From a checkpoint of a small mixture-of-experts model trained on Wikipedia: 64 experts in each of 11 layers.
Below are experts of layer 8 (counted from 0) of a mixture-of-experts language model. Rows are named router (the router's row for the expert), gate (a neuron's input weights, with its number), up (a neuron's input weights, with its number), down (a neuron's output weights, with its number) and show model dimensions 96-127. Each number is 500 + 25 x the weight over its row's rms, rounded and kept within 0 to 999. Numbers have three digits each.
After each expert's rows: "mostly gets" lists some tokens that are sent to it at least half of the time. This comes from a sample of Wikipedia text that the model never trained on.

# expert 58
router:530556497489496500519510523443448522531500471463482506504487499449529517501525461474448460486479
gate0:461512536493509488539478472541523471491507512498546556466468518481479511532481514490500488555525
up0:470505515522512493547459484536536461479526496499514542458497528473466507544486539473498490530528
down0:527486501490520463487508466573483515461506503470527518515521476495523507510499480505507484520483
gate1:527534534476499471491537476526479470530472468549543529492474514541521507494496480491496546517489
up1:511544546488483472525514506530481464504481499549542528510472514542512493510497480488506538517476
down1:490531521510507497535489490467483438533509503483549496497469504484430538461498489479526526488484
gate2:510510466518487536480519531501557506481510491435517484454471502500476537571496444499464485447529
up2:519527520522499489479490491539511483484488528466520467495475520514490528573522464488478495488492
down2:494522530515539447507476504484462484535515519470513433529519495522519499517532464526536526503500
gate3:537514470491496523462524482535524499462498497465530459485483516508467524561511441497477484481502
up3:485469519497498487528496506459465512549479485541470545516510489501548479445485566512541526515497
down3:534461495481483530507491513528524530458475511555494529484482500464515522483473511499437491504509
gate4:501509505472460509496512507484456539519488515514492497491502528497512493549538491490496523438475
up4:482492486500559501472504495512560478466537477469508498471485468506483484440466511498467474544543
down4:521485510501516515515525474502456496497452528537469491495469505519527467516492477506486466512513
mostly gets: "°", "′", " Episode", " km", " Released", " Label"

# expert 61
router:490485505544457518514510529514519483495501491543475467491515472499505529531478480480520516527490
gate0:533452452487500449485481453515502495477462564570489499533492488493455496509508560497472509514524
up0:535502454508489479512482503469522468508482518554525484525502517543430509544516548530496530470507
down0:504494472489509451472491464536555505500520584539478513486491516520497475480489494482482518554451
gate1:531484487468489499505503482513449487440473501519488485500514465492539470480522492495484474518502
up1:527502492474456497500491476519478477417497559513502510515511491501507512518505501499495453517484
down1:468517528484474530513503509506512496542497504502522536498515488522499511491487491499483514528511
gate2:500505475535503517525499514517554530508499526485525533524518548523467491506510479498500488519471
up2:504538508526497499495504494529534531502519528477523532497526541478467497496513452478481458488483
down2:528468490503482545508464514507487514509489497475481486508508515508511509484542515526510552519504
gate3:448506575539481507506491537475515474524510496467469533492543507465494553502468475472498522502504
up3:508512424509498466483518516507497519483465495525517463537459520502527512494534505509481498493484
down3:476495506508525444491522472473542510504486523473468496521511489493557517515470515505536477554484
gate4:520539502485488476492501485490504524508495512525512475470486526487476481520524484531447454472503
up4:487516542537508494488527568508502481471497524458519530492486494493534516490494453485526506492473
down4:487500501519478498463502508456469503512513469484492526496509500525515481539497490533525454493516
mostly gets: " The", " her", " when", " his", "The", " under"

# expert 62
router:458513469520500482496511462513509479501456487481500562469553486475496471477505520544495467513493
gate0:508481490498537522481465441533537519436490467527481467501507482500533469495505477546527517490508
up0:505502511502493490515528552490442488549517549480518524508473521492476514512485514464484486491490
down0:500460487473545503492547541557477478488517490499469496486514506533511498464455526468439518489530
gate1:527468536503476531447512465515487499506489533555484546495486522496521481473480504534518520508481
up1:497532473472482481518525500477508500506502506465568484479505533513516529509518501455467509491493
down1:537497458516479524432539490528489486495545465487532510494517504462513494506520507492493499446464
gate2:486516459479532465514525505497532503501476485521555507488484496501490492448529499470488484538503
up2:542490517499486495530494519475488501473509471490508508446491486485510509497516543528484465520452
down2:490474469483465450533470488472489552514496483491508584523518528438540499542516470534544488511496
gate3:498504513505509531495522545472510523537533557494548485507510488507520502531490481467472490452461
up3:502490499491525474510483507544471488479471450512454519498483544497474529474492512528526518529530
down3:520499507515473512513535489495537547445513512478530504486538467512490485489530500437475491507508
gate4:496552486500483505454484484493513514510463485455473499527466477525507498494490477461488456496527
up4:487471499505511511472458497497464482496528510503467477460514542476441476502520518477483497513497
down4:465505519516505533535481501502499481482508517508520508481545501491493486473488508537510482446511
mostly gets: "----\n\n", " Votes", "|---|---|---|---|---|\n", " round", " yards", "|---|---|---|---|---|---|\n"

# expert 30
router:491509517472515491490533493485472502482481525533481494512477478514498496496448517456504443490517
gate0:495492480467472485502524484469479494534523500501442545467509494494447512511485501516507501502536
up0:537500520447491479507559509492506538490478492479518530482518512487499498411490468475516478440509
down0:541499489512471517544538508525545515463506472484473499485450527526471523494530477507506493480465
gate1:504534479529543487489482480495510500507503443484493522532478498491510501485441463486467495483516
up1:478536459566541484507479482511507487498542477488488535538499481493517478509483472483455508497483
down1:504494534488500472511495543473523476543515484460510509505481502475517511525514481553465482472534
gate2:510484490504495503472531532501527517475493526479500504498544544526464492484562481463449468509466
up2:521490531502533490532467485501508485499504479517520460520486483494548509485457491514528563525572
down2:451497529500508521459477486492513497491492505467485501500509512521485483466509527523555548500514
gate3:503513494496484466524490521546507483495507487461513507523473471496506514507546482505554497512468
up3:478489496514542515481472515518497553469498515464502512485487489519472509435450508475502501495501
down3:503490526505486509467522483481509502506478478523479519506522517467501530506477530462503508552487
gate4:472512494497497528511492485479491460503514499477478524520533455507462494517501517490512506497468
up4:497516512482526507547526477515526482465494526500469523521520519522497494494503509445507510489469
down4:468518473453456490499516490524482473507503492483489480464500521527461498506481514530524481538517
mostly gets: "ola", " Charles", "ado", "án", "ino", " Los"

# expert 10
router:539522475505487507510512482485531477499537481458523540487533491519528479488499495498492547494510
gate0:495524551498493565530543522494513499468503474542470493490487530554501531525487538547532508475443
up0:499464475513487451450470512508479507523493524469543513526499495431505483500488479442485491519528
down0:507536519505513495522518491479479494507481485506530466469475435503487494529510465532508463444474
gate1:468519552489526475503532490477506487465471515534480498472451488493521473509489510492491471523474
up1:501500530485483531460495507514518460486460496502510464480480477517472480531510487519492499481523
down1:524497480510471511401493458495507512501460473494475483497487495522517481467517515499519525527472
gate2:448477516530510526519501524466482471521432493504511516494495486478512506492476498473491518539506
up2:448489522526500528517502518475471478512418495496507513494504496486523522484475514472489531544508
down2:486493517485519450507506503507478479544487549461512493490502461495468474524529497502487527500515
gate3:512507522524488510523483526499456498501467523500454518521476584509532467499509567465533489459488
up3:506502530535490503536491540484470487501470530510465518493478559507546482501507564461529482466473
down3:493470520559489485511490524501505467470507541470516510526505494464488477523532451463532445493496
gate4:541502488505484515508534500485492481497508478519509466463526543503534542531485527524525497478507
up4:527501511499479507509535501463517457497513491524513479450541515498544520555481526516530479476486
down4:484518507528510516544469517531514471492541518535492463524504509507527492489548544476489498489467
mostly gets: " his", " about", " w", "″N", "°N", " their"

# expert 38
router:514551505486494465478484533475501520513499517517502495467510484485525477482494505479537500526483
gate0:505465500474524487477462495523471473521482489486493519491464474525495484473504548512482449497528
up0:520520489499463488491555518473526525470510518516491490507511556498502503539510476486498546517484
down0:526502510513499504517547471483480513520508451522502479493506499478505511536480531501500507493522
gate1:512445463517520522487518514491505515490491506494492490536506479467533482490461512495505520447484
up1:511455435518527494492502533462500503505492508498486508550528488470518467465473530471493510454501
down1:487518472502508531514507471478526528502476483482488520505549484530518534466493470513486494476491
gate2:476524490454511520515533492524473490538484506504560516526483545513513476510506524483475464462463
up2:508518514457560491486509487514483471519503481488509509487529535480511514523494489469509475482496
down2:542542476485519559493503489538527487470514494545516468469483510478530517469481516482533537510508
gate3:502462476501450518447531489502530519512502487519510468506464507497539558483530524494508512515521
up3:508461479514472498462535489495518504502507489524519463515484497479529550476545524471522510538517
down3:518498533520507522516488471520497483498510490542503532537506521498508539530505513482508524507512
gate4:550504472523526497537548481509478503509525519465516522523530477477551500525463519414513487518482
up4:484484444533523494518504476513520518527481493514513485525507513505525522478498533488513542473453
down4:497581497505523493462547441459467515495528510482465492486468488503466526520471493511521500466466
mostly gets: "′", " species", "°", "idae", " using", "Species"

# expert 18
router:489505499521499477502518508443466536485524471481498509444487495500484495488513525535511476477504
gate0:504510504513508513518494476500480527493481566493504503484526494506501494441476510448459486466492
up0:492468557476472540521506460508501501518528549487536480500515491480475502511535536511507507442490
down0:505501479503500467495474471489484474533504583460534547519490456512508488456538442462476491490535
gate1:542462497507498450498519526496487504490487472503512502519514541534499492507469483480472490550499
up1:476543494498499540514475466501532492517507513523456490490489461460529516487536501493502514445508
down1:457506495499489516474525488518492481477478440489524484528456472483494502500512564533520458494481
gate2:498467548426483467502513472509471484538510509462451486475499486502474502493527552508491524454484
up2:502488493527501532472499521506517504502488488531507521524503525491555491505511485489496477509496
down2:479534473491525518463473448499489529478469499503530490514525479451443495460492469525545501546526
gate3:479506499493541450534520509481512476498518517493511536471488518510488478510505482485517470520492
up3:492517486544538490548507536509497501489518543466477515504496520545505488504472447513542496526505
down3:492542501490475513500494474507503480512486513499514483490554505475477500544489464520490535467453
gate4:483487520460498522474483540433511488482488475525466515522522498532498528502464483427540459461509
up4:501483515474490563472520485483501502497456467554470482468540516513517495536492536475518483460508
down4:480530539539520497517527476521476442529490474522449497525511515481485492509467512516486512487527
mostly gets: "...", " Albums", "—", "_", " £", " \\"

# expert 55
router:482510474474501508483492501464491534470491436479510556465511513489451500519501474520512484520484
gate0:469508470465504477509488521469509509508503503480496505424486530528472473552476504526477468494536
up0:534492505557494497483513473529507501479509459527532458514522472492514531471503492511521525517469
down0:524471471504488513511526472528524477457473518487535505529473449504493515464519512480467488494470
gate1:506440480450515524515513537469507489522505489497518480522505501467534517503532502500507469514480
up1:478493476497515493539509532475485523493548476466486504438491462497515531524507494463532480504486
down1:450457474490497468492504494475487506518541509511519494446496517533560513512549492530459456525498
gate2:498527490516508527489506478497492535520482456476512514486495503520501499494488480426494531518478
up2:504469511470492464515498536496514462486521560523482491507509505490505494503516523554491471478529
down2:505472481459508456526488488454522500528516510517532512524475499492433492505517513519484539481484
gate3:488504517494482462516471499465525457477493481508525529467531535531449512499495487520483483498512
up3:498505475496516491498475490485500510553506560480473524470525513554513448488491519493456510478516
down3:522492531529489500515459502496518513518497496497479474456502547504486496545544533523530481503524
gate4:525509499534539552536472491498531468478537514504493520505537500545489511535463529535502485510517
up4:523546452492465481522491476514492553536479468521488460511507503489487490488527533491492498512491
down4:492481486515471488455511486496504492500477526461472517511470520469539530486521549487525508508524
mostly gets: " Best", " Award", " Championships", "|---|---|---|---|---|\n", "|---|---|---|---|---|---|\n", " Senate"

# expert 52
router:513533504498499531495520545486475466481507458522525491493498501515491464505495477489478534530490
gate0:491545533513468493514517473531500488467527508481488503466485502555519528480546481502484496495459
up0:529523463529505467527496507489501455553517519541500536509493458443494471509439513521519486516517
down0:514487514455491476458550461472459477513505548486502505544540528517486444489504493505455490477518
gate1:516515502538512492525481480439510488525515476465494511488526533516468503523473480476492498524499
up1:469513474494505492504507483527495498463448554538497507539466546521493452461504537527489471535490
down1:487478524494496514514483550506535500510502449479498463471525476489465492498526490489511493472513
gate2:530525516538496475495512504512480507502539513504530514519515483521518547523472507524466518487479
up2:472504532543487493494533494471542543512519510504480495496509474516515450476476451477505500535500
down2:495549485501488501519463509508473483505487524503490536497512501452499472501484521529492486522509
gate3:529480513546533514482457509482489478505481478478469428494519487511500536530529473504533512509481
up3:531505510555521529497447525487521468495469471452459438526509502506474534530546470507551536527481
down3:507480526496511476472523492531501487472498501507486534523543527484517476574489504506521454458493
gate4:542552462461484472499478472414530482545501476423535540497486554503482469504536493490543505521531
up4:528524467492496521491480468455531455530497469469479491498460528498471483499514490498562524550523
down4:486473493492499506501508532520474510521504481495448496514503449482483506477482457504539500516505
mostly gets: " The", " the", " in", "The", " during", " at"

# expert 8
router:525457469525487496496495468472503523539526459509492497521480541468523542544451467461504534481494
gate0:486493501519501470492503472512513601482518509484481450490510495501481479466470518486463497494543
up0:484480492485491499478507458515470569491489478464499474471524492490463480480478525511472487485562
down0:515519533487490507521487493520474510523509489507514551515498503532499500511469484553479472497504
gate1:479426499467492535517486492483442490494486509492542529470464508499479514491484503502464530533502
up1:513579506528513469481520497506529505518519479512444480521542496505529481503518511511524478468489
down1:479497496531504516483517521457482495486516483485518466522509512492496543486484499535526509492531
gate2:502491531539485501492467487560518522513529482525459496521451498502456516498474488462542480502435
up2:520470580458492523458486538522518485477522505467472486524479481478481500463516473471537516471459
down2:482496506499506480545477483526482499496534465509530505535477476530518546505492470516490526476485
gate3:490475501500512503434446510504505498541474497509516486531517496487541511528465523512536508486529
up3:499480537487500451427464500494524502527455477502512517506485511484548525522453542485502507512530
down3:497496505518492471476473500476467472493458522482522527467476546476500453495492496479520513549521
gate4:531479502522498493495544504481539507532496511462496479475537474539539515487485496479459478499514
up4:482447500525534501493526494499465494523536511515464486492519482516501487488529473495466478500522
down4:480498469519516455515535507540483540479511503507517492492527464504491466488507539469489520492488
mostly gets: ".\n\n", " '", " ==\n", ").\n\n", " red", " Red"

# expert 56
router:521473532513488500517506503524460509489488544519449486466475497537472477482520553533500489517479
gate0:481478477470500475527548466501516482493515528523485525466499497532481510515459499513514488520540
up0:539515504510495506486454531497490532513456463489519483537498523472515494478519494479491524483482
down0:507485550480495508499472500494490475497507549497459531473489490491495537506461515493510547502503
gate1:511515525477512502485509490492512505518466507504497507549501536499495511480506510495524488507494
up1:510478470520499491509455503500483530521528475492504514466491479502497455526531485524489553475510
down1:499463521491487478523523496465501460509522408490514484469469477466507498497499517511513547501502
gate2:471528500460492530481496518513467482465473522474518509510527521456522513519498501503542500469509
up2:477524502471488522478498520521479490454448517446518489525523504447525523506495491486543502485514
down2:556493417516492462462480470528488509497458533508483450516506515525515476466502505507507490500510
gate3:505533520508504492468483507470499457496486529467545490539481466511547518521534539487509499528474
up3:521494538512510500495506516519450522541465504494528474495493477501497491442574482515488486467500
down3:516502527479501508486484520483469520467519531500504466560526484466473515510524490490494512491521
gate4:481502519473505528507504499528462506529486508535485515494503485511482486534470524524476493466476
up4:509499510538505476465504525458511474463528495467515471501528499474538511469557482487519502507519
down4:486513506501520471507501511497521505477511504487512543529488503509516505473510501493542540514488
mostly gets: " William", " David", " James", " Michael", " Thomas", " Mark"

# expert 54
router:514494510537515485477512470500509493501461506504460462537497487525501475466497543489547527511456
gate0:464456490487488455484475473478473474509476506505468556486525487432471499464479488476499488536500
up0:517500494485505493489542484474509491534467486529511486486469488451520515476468486481531471518479
down0:502493506520477476515554474479495485512465554509479462476468462502516488461497490527519482496508
gate1:513501517485525491547453527548510515496505446529474499501454516540507460559505466497503484500516
up1:493518488491495512468542482460494481506514526457519504475530501481495530443495521547475507479507
down1:516483484535460462493511494488537532493515472514482482452525523519532525452449498518472547518501
gate2:490499514518437500446522442535448475505465501503499478532492493507530512509519517478508523513486
up2:470514522511452500454519450537434471505481500476513476524476515529500515502526503475481510506517
down2:482439506463534494493509523510543527532520496490457506498469510467553531494543490499505506490533
gate3:485472429475471472477533498471520498524509521503494517478471508485491459533533530500503506526482
up3:509454480516470472460511492469545502540486524526486529504499481485501440513518546503535511518435
down3:517515486510528540530541499485476494491497537512518531473493492508481515540498515508538477498464
gate4:502521504501461509504553495505511472487490493506514472500447517504525514486485479520483510515499
up4:506497484477540504490451525491504506511516492479490538472537493512447482524495512511502472485515
down4:481516471515505582499498492526468540457477505472495535570527539462479513525511460505540469524462
mostly gets: " inc", " Qu", "-c", " did", " ass", " inv"

# expert 36
router:500524534516479481536516483476492459463463473507538510522479497509518514518522485485506480485507
gate0:506478442482493543483533485479529475524525483487486483463492458531469491499503516488454464474480
up0:509493546502500483519473509527518506471451503495511523510502543480485483511540502497549529529508
down0:464506506509494520521468491485471555521515469488482510492523511491510463512483500521500456504516
gate1:522480495483495512511495521535525517522482476512532486498446505504531538539464536478520551485515
up1:466578494510486536521477477510501493476510463505491496490548502487460472469520457538526444547508
down1:532468500503512504489535512463489489521478511507494504539487493504487541503511520482516520504525
gate2:495453499480531494484531533532488519462527507495514489485508496486520526470506510484503527498501
up2:483461502495525494490529543507488507457532515483517507499508491482511533474499491485511518506493
down2:492493498490482484513482498517513512494512533515512521481519508496491565481510492505464483521526
gate3:491496547519532490549454540539502514507492519503546478514513545490533502507488469499505533515474
up3:518488475515497473497517469556481521506496493498502520538486499495512473463515500446492534480485
down3:484522505498511471496459494471549454478493474478515477504542507482466483487501523508496467542492
gate4:489522515490532481513467480530507491515514463546495467522495487487472496482506526510450495483482
up4:477531548495538481526446487543515476478519468534517468511520491462465492486498543511466500492479
down4:502526528529460481538501495517512442443507496499534476486518503511515510502508467500494471552480
mostly gets: " New", " Phylum", " Northern", " Boston", " Old", " The"

# expert 45
router:495503498501485550461530529516491518477537494464539521473502515526481512475522524515516488512478
gate0:488551489512468505521527458497471506510513486545493485470451509518488514491492523537503472547485
up0:507488519510537503483478536502508495446462457488512500515527498489490479515510498452504535478485
down0:471515474493456503498491515465487516535492539528454519479487527531531532495517557509499493512510
gate1:515510537521532496531510517512503409488543503485493509464504484527489522520497487486486520504496
up1:517521537527517499531503514513508406474537507482508510452510487537479517521497497499490501504479
down1:476556522500528475504479521470516504493464454554485521522543501460543485519468475510488535497501
gate2:546493456520499509502520515498502503521492474519524482518518457559504524441479562518475494546469
up2:561487485503490521502505525500490511499472469507513486516517472552501520457476546504476499524481
down2:500504501555514501500523484494513464501502500510512476456478501527521502504493497523491524497529
gate3:473468508500502489450556507535487547541539513504514560517525464539547512487453525534515489505459
up3:454477525500522500464530516521493549515553517485537546510531472541529517489457517537519482502465
down3:487471496510512474509487544506496481517536471465502515498466521547512495468537486492530500543501
gate4:522493502466496481480522511532492481500490515522552468485505494504552519472479520509530492517496
up4:514475461518543548529543543508515480496493480510523486457514471517487521480466496529521509532506
down4:502500518524498503515503505486494489494470498504487516466494490501509498507474491502479507514512
mostly gets: " MPC", "',", " RUS", " ENG", " January", ".,"

# expert 23
router:471505540549556496495458493470516512492511496504513522502484464510505518520504450430488500489464
gate0:484513510498499536496526531503487472464430466477458504479467530516491519532552479474467467507515
up0:490493536528528537498526518498528464467454512475440496478453530532486527543559483454464455503504
down0:547513530488500485521505474495504563465512526510516542510535502515481442491529484501478431547518
gate1:470510452469514472458467484458440474550535474499545478448506523479449539481498515507469514522484
up1:507524486524485502548527514474493510491507463478484505551506504555516481563477481539556529539516
down1:507473482496509470535489487496494508498446508524511462481457506480542474466493507451530527496515
gate2:501498504490535515504514491475519501517516507521504462508484520477480510512470522515526509531523
up2:481488517521556503498486494484531503507512513494515458526489501454478520509494508481540535537511
down2:466521495535534512480550508494486518516433500513528525475491484513436484481492517476521463489486
gate3:484476492493497501517510511449516514491531477474492477503517514531468526482533529452469561499479
up3:495429554490519509490469505462511501488503518505552478546470485501497510486499528489465552500502
down3:519491502515503516484463484507497476509561479529490496530533477491498469469500454521461479475461
gate4:501536507485537496462461493462490503445474481455521533482509477511467489543478524496493540498484
up4:487540506483536494464470490434493499464496471452534524483518479525452497559473524501505540517474
down4:474517515525539487495520485466482507491450498475506520501550518530487510446507518500536468512540
mostly gets: " album", " episodes", "°W", " round", " Award", " However"

# expert 2
router:521487527484500521514530548522469497487510520479493506506502504531528550469518484471476505489506
gate0:442499508480526482480542496494484500495511517500478503502479498547493520492484502498462522478473
up0:556505485504478524509448499488530492517481469503523492478514497477473507502515499502542478531523
down0:490461479504470467510486550495463477524523476487530516518477502532526537521555521512507505477484
gate1:490462526470506507514467477534489538468513510502451503526457517455524474534473460474532508470497
up1:480512482499528472504491525496471475486451433482531560513489432506481527446519518522494488501495
down1:481498480490512517484521499471526486498496375497493486467491482496496504519513506472479504512533
gate2:473504501520509460510508515488441507490471497511539515522502481483503474478496488510507479477482
up2:495520528474503561482466470523504502506497481473431500485457468505460493508494491503503522544488
down2:524535480481513448506529551495483525498489512522517538481507485522478507496500481494479460497497
gate3:464523511510541509471524512549468523471503512432511511503494496545480469556445478457520487466462
up3:479497522488518497475535517528500529477498514476488510508471520517510473514521445460503467453493
down3:501485482507519534536502509503512496511487550548526494464497492458475475528492503448456520508500
gate4:478455507506526523532510526505501539498553476484501517515523513500511528520491479470495530492459
up4:500463522534516510532502515521475503487530505522522524553499495490533516488487535482510498501488
down4:472490492479490546502508486478518499537457480526490488501501485488463508505477485496499542512488
mostly gets: " N", " V", " River", " line", "X", " area"

# expert 44
router:522519508533513543509533518469439508526481497518517489494512447536477534504533489516469454512471
gate0:458516494531472515457480480522537453427468487452499481519462477510531525487500525503537516497499
up0:569496457485479501521497489492489575571518484553471453515514500482495451506544491505494501493505
down0:518480543494512493506500522500489505523523487518531519490495541505483490529465515489466526460499
gate1:499466470518533474489525519478476506505517470477447492484475458489505526492490480468435540458530
up1:506515480498502473504497501464533518505505498481444463478458499561481534512488474505458492464526
down1:532487461494514487478529495477496469542499527518457452461525514502493477521506478474494505510513
gate2:500510484547532466536497468501507493481506482500512506509478559531496506516479492490441514494522
up2:508482511510541470526506518458468476519446550479536462507479487501521508497464499507508518490531
down2:549481497550445533496518486489470523467501511455505495484537514558506456483499491473468481499480
gate3:525481480504475492492487481497531503505508480479469481487487503530447505496550491487490526498515
up3:502498525544473496533470499470504492502511505491475489510515501499439534514535463484496499520513
down3:475483494502492479523494473544507488549520508555522501501493503481477507503504527522536527514531
gate4:497527486500502542509531501495459527475505520523486475540474512473457534507538435466484506544475
up4:473470495488505487510464491520482513502507570518500520555467503444509467476511490482510565486525
down4:536504515531481514527492485508523497506504479495486485479539499520497465492515528485494464541495
mostly gets: "==", " University", " College", " State", " Racing", " Jones"

# expert 16
router:501527483525527471477471451467493501515487495503507509531562490525486499540491521497486522484520
gate0:507528469509494488469489500479547467489480477468518473526494485514503485526524509476497495489486
up0:531524438505481444473474498467498448473466484477510450531496540517500491533537524458508482498501
down0:496525463460466536511520489558509512513485492489457501468485496464554490496516511464505476475518
gate1:509482466513522504443512507498539474516527482500508481437514515497518551513475544528535503455490
up1:492504528484479501552497502510475527488472517499499516551481487511483453476520453458469510539518
down1:484492539537528503520477520456468487520517558553475541477515540500463534514517531517537502473487
gate2:497522528508478492483511530494534477525463535519452507452483504469540514553468545503475474495512
up2:436508536493515519465520509492462460508495493514527489482467516541477530492517503442501478500471
down2:493505480474450470474472516534486511477503443468468525506521507502519467454470456498502493489476
gate3:479478491499498483529499499554546534483489529468491534465511501531497461496484511504504514464531
up3:477502483507511468562473492543531533475503531469493538489533486513480462511492504518497490477535
down3:481532515505441528533428487516488486501533492460488527529489482487483473473496506505527456542580
gate4:497532504467471456492532513494497490499520500457504498492453518496499483520519507463477502445463
up4:510467511535516538479504513518505487506476516554513518502536494517526525490484509528502514537508
down4:513540460464502473534512486479486473536437548494517480504468467512483489482491476532501478539517
mostly gets: "″E", "″W", " Species", "\".", " social", " a"

# expert 17
router:496468506515532500529456484470471498469469536485446510534466499527528537499483459470552497545510
gate0:476439492466465565456514520453541490478505542494492467485508523522540515502498522470475488460489
up0:522524477511511450578517495497572541502505500486507489476509552499502528488496476489535538536495
down0:499500504527522490480497482477542527499462531503464500534468528526549481530526477508534553506504
gate1:475465480488496497488491444473520512514522493468500471500494476489523516518511517507501451495448
up1:474481496500511511473504477490540492487538499462500459510500473463522512527503491522507451499465
down1:493489474448493487510468494541513523527491540485508453554479515507512500466529529518507456485485
gate2:483495497505481496485489460509509538483512519485513526522525483497496536526483509553489482535439
up2:550458493489435484512511473497500545492447488526516505495471506496500476471508554466477490492492
down2:485498484506510506530478529516483492496499415502500476517441526531495506501472505519516477501483
gate3:524494554525500463511548540457489532499522502470489514513503492487463500522520549478517536499523
up3:487523467503479506519474475489523538505458499521493520493519546521485479474492497485487486557503
down3:462505487459475470533464515510504466510507444488512478508540547484518494561487501506493483493497
gate4:465505490524473498474500532511527449472552516503489473513507500462490520575473473508502475485479
up4:500478517515466482498474476512468464490506528554462468556529472512497483529530526463478455500482
down4:494480539513517533509489532459517509463486551459496491502512472511504461503487499505499534506523
mostly gets: "aj", "ang", "ag", " Bil", "ald", " Ram"

# expert 57
router:495550522541520501509487485501515474493520479480486531530515524488540522472433482542492482518508
gate0:481539498481516476518494492466537491468499457484533502481514488462497463462497516553520523483542
up0:511465514496490529496504496534480513518518555484488507524463550540494511515509475439483481525460
down0:537503508492462469479500519490483512500432465519495478525452510464542469477476496500480562481480
gate1:498501514438544505475484526471527495498516522494514501524522506491485501467455515497511560505533
up1:470493494483545522492506498469498507524531521514508481515512494512486464487439468507469539511527
down1:459500511512519505514548519472483485504510494487470553500539500523502504497537506542481440506513
gate2:504473501518512542481475530492506517480532495485483520529503466492500524497503502559466530447499
up2:491512542475478539510505527510496538487531511478509533508479507494492485495477468508482516492512
down2:448518515493488530522533495500508504458534465502486517466517463497450476486503521541506457514554
gate3:501489461510447488493503500471466502502501512503513506497525513518519531519480510484495472524523
up3:484494483504501448481513504510499471514481493490553513499502488515514495522509502514485475505560
down3:518476531448517520478430513469488506450450522538516513501468488501500517463526594485496512498470
gate4:501499477495492516507525510505492479523455477533499478511478496497486524483474501497515500528516
up4:502501494509490517501524521489484469530448484535505490517490474486491529487481502490520494526510
down4:466512491487537528517484487469500500528506539491528499509492478458473524465478514509482472544491
mostly gets: " However", " s", " however", " There", " Beach", " years"

# expert 51
router:445519471489541469510461521515563467509525489487466546529507551497513528480506522512460495470551
gate0:498490473513524489514500473543479539495531485462432518516503508473546488507492479472479580506518
up0:491493483535499479494505485512509494525509491492473511472484474453508516508478498474485570504495
down0:505505488531499488511525464520503500497456470540499482538567517501498501518503504545463488478470
gate1:495479487489516484461499517485488495516458501525538497493484458514475512483529521503526480497533
up1:496509507465548472457512510507489543541479523506490508502510454479477513488514525445514503505516
down1:514467454503537483488478527496467488531466497528503512565491506485519508504475457501498489495484
gate2:536487493467490514466509518523500529486467504475498503499488531462499504510453524506481506524525
up2:503491527478502511452545501588519497500501499504498503494518533489489476553469515517489472498485
down2:526498528487510543503504481536490486523459549507496487491559530485516463461503487465543470517498
gate3:495501470468465474530505491453532492491488522534498491456446478504547484433446496457525559457459
up3:501496533544556513475511512546486539534495507469486512524513512453502518536551504526439491524527
down3:493483465498495532476511486472464518504474509475514525494550517513470470493530528481508483459545
gate4:530514523479460503494538543521491525494495514532516500492543498487536522526484424529519523475473
up4:491488498520559490485514539524521539510481513467518516487479494478504522507494487489468514460465
down4:499484517488497492502510468488504483466482546482499482509517484455507440486499555481473464509470
mostly gets: " U", "ö", " Cr", "″E", "″W", " order"